Below are experts of layer 4 (counted from 0) of a mixture-of-experts language model. Rows are named gate (a neuron's input weights, with its number), up (a neuron's input weights, with its number) and show model dimensions 0-191. Each number is 500 + 50 x the weight over its row's rms, rounded and kept within 0 to 999. Numbers have three digits each.
Before each expert's rows: a language model's description of what the expert responds to. This comes from a sample of Wikipedia text that the model never trained on.

# expert 10
Time words and date parts: commas after days, year prefixes 201/202, months, and conjunctions like since, until, after, by then.
gate26:564442509483557483534373568523537522513479488503521476565482585478448487449558515543578503410460440478512466506497506503444665361408551542531478558480484478445463481478439534432533494473351416427429473489558533528407526514514483498550456580407538436535479500436446491437447475481527475416447611422475381550581499537535499477493484498456521565490484584408484505524428540479522501462468456490513589476542534443476542586540484454482476496484467462501400473476514555468529548483505541584492526498464549449590452538531528555418494528420545507522461615456473492488521491490533562519
up26:480522499512546553422496493536439558404500494521504492510517519505572557451484581517468510497565454441457564562498530598540515406547480535495484395472580541616451492587550517545512591438445441469371545453462545488454463450527572543444441515516488530516529475449423491468436440539488569569457524446569490449543434571351488521533479402486475543583547394414508526453596504475550474454472484437432412515454458554521423525539448519523522490528612511507447525426484514437511433516507594556525474492492523512488479486529446518449493533573445479492476529464525497550400509399470421508

# expert 12
Words inside titles of films, songs and albums, often after a quotation mark or The, such as Little, Dead, Beat, My, Love.
gate0:438516459478492469525475484581509530470494480538470431475427527465504507516570598446552467528493434571429484456543460502486521538522521388587496526459507491496438583459470503375479527445455523508453550517487476499554500580551540596452428524421507474410500528556447534457435449474475468539468585478519545375569526498538550540501407512454432363541610509452487460476482430397557539562507468457473533608449422552444502440502469509514482457419476489550570525484536453465474579444459513518500538501420464505557397457502485501589445592590535558456421492557503485489572410538515474470
up0:560500431452476561467548438464496491540527438563568565492455510536434538529588455508519507490457486455550548501522512533626520588486436516490569526497469483503590405513579426432463438622510481534513491495432516432494395509481496423477500508444483510552485529556561410467481505451562572445527582475591473511535549570502472550508442565473553516476585497510539488544504491525408515500448540561401517531412560510464489482470541456507448443460450626539484436559634533454533388484540532477540421447506543522403491617525534522412530482572546431453558446544575482477474481514499510494

# expert 11
Closing punctuation (periods, ")", ";", ".\"") and line breaks ending sentences, list items or headings, often after a percentage or final word.
gate1:460540499529414554523525499517680465524573507520459539425459510511403527615526574507431504450476496514479545516460537489535529479514459516573572568412571450489562444472521536396476553570574536618546459381532421551447451408482442484447482552484447475508592465504491531561504490485601587432504563477572472440535494511481504555487468550566496624529538551536478519452571505542485472468579558494522514473483531575488493470522385474514541541489489497507503457447543478432574514569611535542544513466403448498450516504489449474458497490473428418577528551575463542481473523488530465523
up1:483476420457528424587525468478514443510528617499616480542500457506520469510511457350505498511534572446505573505490504428530525451545528501477520411481450414432423508500489479464544469424521423523457504548423565498492495431554489464556595515555561467462431505498510505527406549533464534573602488545416546498406537510430522531539428449504506508572526485528463588463478488495447582509478553539569508467486517422490515454406520439500494561510489412427478467584620480533452487526495408524645455473506549396572472533530436496478447507572576488466472507487442494567538563548496570484

# expert 3
Paragraph breaks and == markers opening section headings, plus heading words like See also, History, Personal, career, and office titles' "of".
gate1:491394478575484512517506450458429470482509572443523657423426497573647578530475459510463450467499470459561540499520546470574354458456494503546489489452510484451433534451494504480517473617506465441525511490446546414513537419441404431473447422500617500543501502505458528530516456455572588520522501528543452461494490538548478546484518418552530474502488463546564547402470521515453504444557460527505478553508475494485527446422452469393582539494503542471600548543587436398512483474548582473537551518518544500519521430492412468471538526490419454458542499476542501551448437548427442487
up1:525511525518556455536487525522455398464549579519501492479493463509500548515613490527482390383420419526531475477514452575432453419505462447411456496495470495529514548475447425495545467544522507465406533450480537424426452502464514480434462446461541467445575461571434429570421463443461513497452496560565534441472526524444397457512486481478540466511413475585429457568415583514495550565531494507458458467445521471424524550558385459521477480431483540435535514498453499528573438514551597481536517472502413517459572622491502467536518473462521579506594406452507554421495457537576442548

# expert 6
Single capital letters and opening fragments of names or rare words, especially abbreviated genus initials in taxonomy lists (B. robertoi) and model codes (HK33).
gate0:546495526500527556492505544566556425489504524457508554429431409423536502453527465529483535508457512470452574447481438478618478539451440600532455457404472547467496451513428535438535472529432478472483460421473682526460507525467492532537573453478500562500469454537432498533531532481526474469525493477419411465532503514520506497567517457456515551443482432535463484483479453460679498509535597460451449492528460503523547633491551504470558469493479536438499508486480535504509424526515531487460508478475471606529471409599445451586422504474576459481434418433478506393503505572487601597
up0:530464468501544561576506546518515427452507482558416473473441442455569560542572529529474497440523424434496600535412398526539528480378487496502537515489418481540547374494458586477498513479539479494512549452548533577636546415501474480470481419481560441480504544562432458435508514406491445452563509455458522461524544481490497556451566535479455470471583478617503389411410524486513441583550441502481558424546578410500542542535429523517520453496482465544467499569484557469539575446500548581493562480509498504463444465521526489523435492452432468419510575471458484450502428545438557542

# expert 5
Possessive pronouns his, her, their, its, possessive 's, and apostrophes or hyphens inside names like D'Pharaoh, N'Douba, Chu Jong-Chol.
gate1:513553485560516521473538557449463499457556576467480437441483408562592487487553509498462541432462423519458477538444589424552440521487529470413454565520462611457564524577502478517594567482400501477523559503521554457516547549474502558563491516559574501477492452547494554530502538562477531545440509453526590545384523601430670465522540523491543473475440442536477572463481443493575458548493470503508459420480452517561498481531546407598494492507438506516481476536534471412498487457489489538519515496533480496563547456512489414463454513518472533525444654468494529461492523514456427670
up1:459530500508532559440531554528416561490508486487546529494486520484495466543503454571574443417512458592480468539502531469476464403491444474433544560496478504422450443526463507435468563465364590436472512534554572526457421460507447456484502478504492389396611442526432523582512507496574494541497466454481559483507474520589487499557494487559477493500432526443480468468515511453604515535597499531598517478514499494423529446436463555451476566407588481488483502582505466490464474436447472536495445479495455403480514573485433519483543531547399566574564492552516389573413561636535528459

# expert 0
Pipe characters separating cells in wiki tables such as sports stats, election results, discographies and filmographies, plus some = and ; separators.
gate1:412549527415469468518464468454452455491572517531545472430429654539503452530492401566487439500565570529488442437522545509516510432495497527533483538456480544506531597505579483404525509556573553521592525401486542569515411559511446564384517455612449550480497541529494465577526492547528444477468388405497547445546503463402498449565446473499503424471526492603488515535548517444468446413496482541462535442460468448541560436517570415411505508486500515444398528513502529501543438445413525455500521492510528491490450485534489446516446571518476592597490560498517543483426520469557527497
up1:551538423551563465521476527522426551437486515435505515558580404476435539484390514480505601445509451486532522544485484554543483530490565454426473454490564530434497415534535540511563491476525552486415476555428460499486603477481563590572503564511554439475502398484550519455469567426533540559514565514526534505530535502622584475438437496520544528545509525384488474564458491492431456507489522561507492505523539514443366557421457543546603467533505441574598553586439535498441536568523428508520494542569528460559548505470483557511522594439466496428466489599470480412534536551552507473

# expert 4
Minus signs, hyphens, colons, @ and units inside tables and statistics, as in −8 goal differences, @ Atlanta, kg, ft, and percentages.
gate1:353477393466473513353471452511589412496501536567539499539418517515462467515502468438523487430534496573485423480504526471401518410454497503547415526442513487574461509490568519534482563547483550541445567456569515525496558589439481567563473512476564575543469470464495423528464539505566530500495572399505486504540554537573493546541509512584471443480571520537527412444497507475439538511423453435491460475506428491505489562483451537463386509396537484461564407418480431565449497533503517515445543498597510503531541482500505492478563496424526500450502511473390448461432422377494520518
up1:487506487466556495431514481458579519578539535544546493457487567491506535453427497489396540513468566557519463424489548416586418475443396500581442522495593465518368444496568496502498452535491545613522426466474507468533646503553498420468434532522502446483452574531403391602510540478568527513507440508418457496560488499554550472499472478475478459433566578512511508510483553503549532532525448497505477497600480473566473483464450570490417429404477494428501566557478403463488516526487493565452482558490541537463451458521462596470498420434596484572466497433426466530517553506578506500

# expert 15
Capitalized first pieces of proper names, often surnames after a first name in tables or prose, such as Sp(icer), Te(er), Od(em), Jr, St.
gate0:504479448454440540481558475517448453450583549613541527471586580510434450507490480538503475596538447520488524454515517466618438546431490529482526558483427508472563517438580492554486524491420474463546494429506528488400434432461435539396486389398410562503472483539538525465467441556511526580499525477553498543537485544522575428647476500532579561508465498536478459494520517471485433427429539575507454428407550457514573613528529497598445529620498501492499458465504580430525459497531493458500470440516472486509515531546521488444530527403548528521440586563431512502426459488505463518
up0:547564533527446569461449468447580579472399583484475436583530471470459481570583509520498515504466452499524524455589546477472524523582481515464465527468462539487512507486482472479503436556488580483537459554505524553548477473514415473507558514629436571397474544452321495431450463518524462592484475528465477491467584470528382616471522460534526483536430501512443412480496580550389578555558518460559451514569538500518434528464490514535543537528555492470443576511407516446538433464376461524476541541578514465486576528498520508551531544470465463477608503504554468452445495465499570477

# expert 1
Digits, dates and field labels in infoboxes, lists and score tables, such as Born, Goals, Coordinates, Apps, 19/12/1982.
gate1:584495558514566450475520577455615546496458476469534498417476496496471441510519434583559469522475484548477521435452478518489471532565418496416615500462579468517549480500474444514435477487389460501523450521480505521599477490510578528542600527502395532470438483551539434469507475496469480460553528567400469474499452559574582551544426490511506431565523536532525594444491550467538535524561562432590532538477569480438497552546406501507550456566542513659534575486518488444577497509490517585409501420454465521521461513513401499485536538475456397465558501529489396437490455515519549433
up1:541464550408534447512519577605440470606505531518384492507517499459532549496593548554513479553440570444485502463492487499457528506521536515493476460433425541431521584555464595408546529419503565543422471458586525386506487510508489518385491564507498417599508497471436511503484498564472530525579480493508476523474414528411565492531443440537541517451519592568455439472535539579478510471475408457467525515510492484547433437478535582480515571478536499461523634453463495492482492588493476524453385485541623504478586532484541561523479578461531534527525447498508457548558535517585405494

# expert 2
Second or later words of multiword place, country and institution names, such as States after United, Union after Soviet, City, County, University.
gate1:509623530509516445485506427494495629503491446494539549501424492556548494507475503447592589431445484502589583569505448509525483505480530517589401477540548468519476549516522574390484497591512558501626515470389512489589423442457550526537422457493518393511527482470525513423433433466453455481500459481517527431460551458590565523569469444517490456616530411515494484502425549502383453439472539478486581446475555544448467519496407496535495426540484612559477582543529480549507491497582467512500446549455470481532540492597450498469502523472553537470485508451531540415552499536503452509
up1:580479465378460518371580468605506558471507542479573395497501534466591507439521510534453481447527550438437444554496547530493445586547512571525506448439526503562539561476495576480523510523582435540495470518545521458488565461496588505548478474513637473588526547555563410436510628472514506554547565541526533527388444523506554450486539510481569595532464496514582588515517495403448535584525479525503418510576536478526526428454511499563466516583476525572502577462428554509535481494467581383499473510562427454487482503525509509522437502491473529420554543464484466491553519478497496545

# expert 14
Commas and list punctuation after names, such as author-year citations in species lists (Prout, 1958) and place names like Langdale, Alabama.
gate1:519443419610510558526465495450542458433579522443520535625549524463429591472452413473464484477480445489556472555493514491533520458457557513515470537521500607516508455508491417466491534503568528450445473423447496437507430531553443500458520530435491489488516590551473543473473470423629540552436396555448514493425369474446395476512455435535533516577559531488486462513585471559558455412546490536554506522570416493502472536494497496530590436531587547545530545555503502459527518562459533533460502543419512552527498583420451533589419532517475453522417530572480524485479612515480546442
up1:436534517572379495492439454444497438515605480481530502484509381409474528452506541496459549504459464424496471503510479414410503473419447432521550511537477522466510503489570450514410454438534488570597521487558485470553521381517514469471392421506517579504454536482519445531378482457518526502543629527449556538548511500484578505516553493507589519495475488432407504466461513470522451523506551451511526517404395483510533589567484453546524570432540507438472400407472520495529497453523563422419550505486528451463504417520509551529477438497560490441498471553487481378486498398456435547

# expert 9
Short vowel-heavy pieces in the middle or end of foreign names and places, such as -ru- in Vitruvius, -bo- in Gamboa, -ko in Sisko.
gate1:522494524512532477544527465543478479511570443508579526514524499433551468514482465444583499412437479473450434439531451629360567464458598542546516483521481498454486449525491519478460468434585400481538453497519489482506510462521497489526561532502604521429557575503532606538549536578506540470371425523475556501410413604514439544514525512548529433466354496582453538504474495486571445481507523433577500492451568429423551501358506506446561518471539553498592512508420444495505502509437525481440480557514526527504498438424448495583485541477457565497515543483461459516595492493446485449
up1:527528583578460569415508499498596531581487498524527528453485537473526524578577571544535425445461391542438442429572430434409482481592496437506496528499524423476470510502420449592406486436531589492460523506591521454567548540495573471434503464466543478491518503512498475495634472477499618461558433433516511459529537456528437452433521582452508530559508452492499466508442515447445510466467570465445575513522550557461492487450407479447575533515588475552477492517464542503510410503416569413431477554442545433511451522521564493519485551487438434514474490521482579599574475518454550534

# expert 7
Common nouns right after the, a or his, usually followed by of, in or to, such as role, record, debut, victory, capacity.
gate0:524461464525459468585498566557497530515561427550528526466448489522459545486438520565519528532453540545506420481522535418494583509478590621553484512548468512492502463480397495557463454528480462531376588535510562469511478647579534417613485525547446585538507520541483600422477533458599526527514544432541419360483587523499496448516448513497537525545511456539518439453468600522504536455519511509515562515508459481529573458476516482389555524505493585477471515511578559514532405509459597520445486526551467470549474524449394452555514523491456606448563498522507511493524566413518493447
up0:510477420559553514496504503462579550616387479527528495543610442459492529433564436475456504492516473440525507431422403483504525493493532600518492506557483418561481477465515513424513485560555441508467496442599559567545478490537481382473524518468462462624490493499484443569570520588535538532491577456565571516498626496602464459520478546496522483456473532468495461456527474454595519453540514481448504545638410462468484540537521423452540515531551533445528531466493470534510568477442558459606435396544465534461593469550440539575534505506461532615487505470552552492482553472518460520

# expert 13
Verbs and linkers right after a subject, mostly was, is, were, became, been, located, as, as in "is a commune", "is located".
gate0:486441525528462457600542564482545519459417454469525481519543494524544558491493508454540514531466586351538439570496537486609526505476417503524560442481487514417481450542633548586470542515523531469473491463447449457552524615537481427498502599473481486467453479540438521511520456405456470498477605458527398582413542619482485463563533409495515462545456607564491505499495482592418507485545411461567519508473480425517531452482460509584467534569473411507504517466515377507526497528442534481580586489480477496504474529529542513505513534622512546460509445530477580434465425499483517495
up0:477544422435491451463477565511577461559630540485470477480558533388523524444486506510475491475520512478467526523501482538525580533496514489494559451432509442465440499458422466514467446582505469456484475510522504648603470567518474517539503505506484582455441518544441434516467542502521393512476509540496494385607440543619622536555533558533530528439509490564512576516488495486585582553564475531488466464487432417474489460491534540461396578522507529460410520573500443429439487524505425510480465507458515573497574437460560428507363532466477557524460526484583410525460444485429443524

# expert 8
Prepositions and verbs in narrative prose linking an action to its object, such as to, into, with, joined, invites, forgive.
gate0:534558458532466537464594462534548546506487551522419460410522522435474512468533450493447460430551540480483536559494512610531636450519521380562412575511443492541520466457529522528532611499445439472582431535467446485525544432504523433581477499435533537418486477566486520481504521370483542559483517490522507472588413487423465509415496468413437544419489552468447585429454498559521502501529500509532499433432503531508541464524554470428528432562484464470463520477509487508430464549470488445452474427493374534436532530439385452610441432551488506563481463473492534513489473507427401504
up0:537591510514440486461534539537519436430403621484482443453561527529493483519536445478433454467511525407436434552514398465436534474469438511584476480457472556556537477455521488542496507504520457414477385562557528495562344549571437503475468552500586451514516551475517438526552422421471516498443543481527490529528585425353555563485604465480484549500462530445432568533522487560436570428513451448527555477507436481512505501495472507540506512489528561492366537473503529488475524529517446461526578521505465479573550557492497482600483499510413500534558444462538586461524383544545457491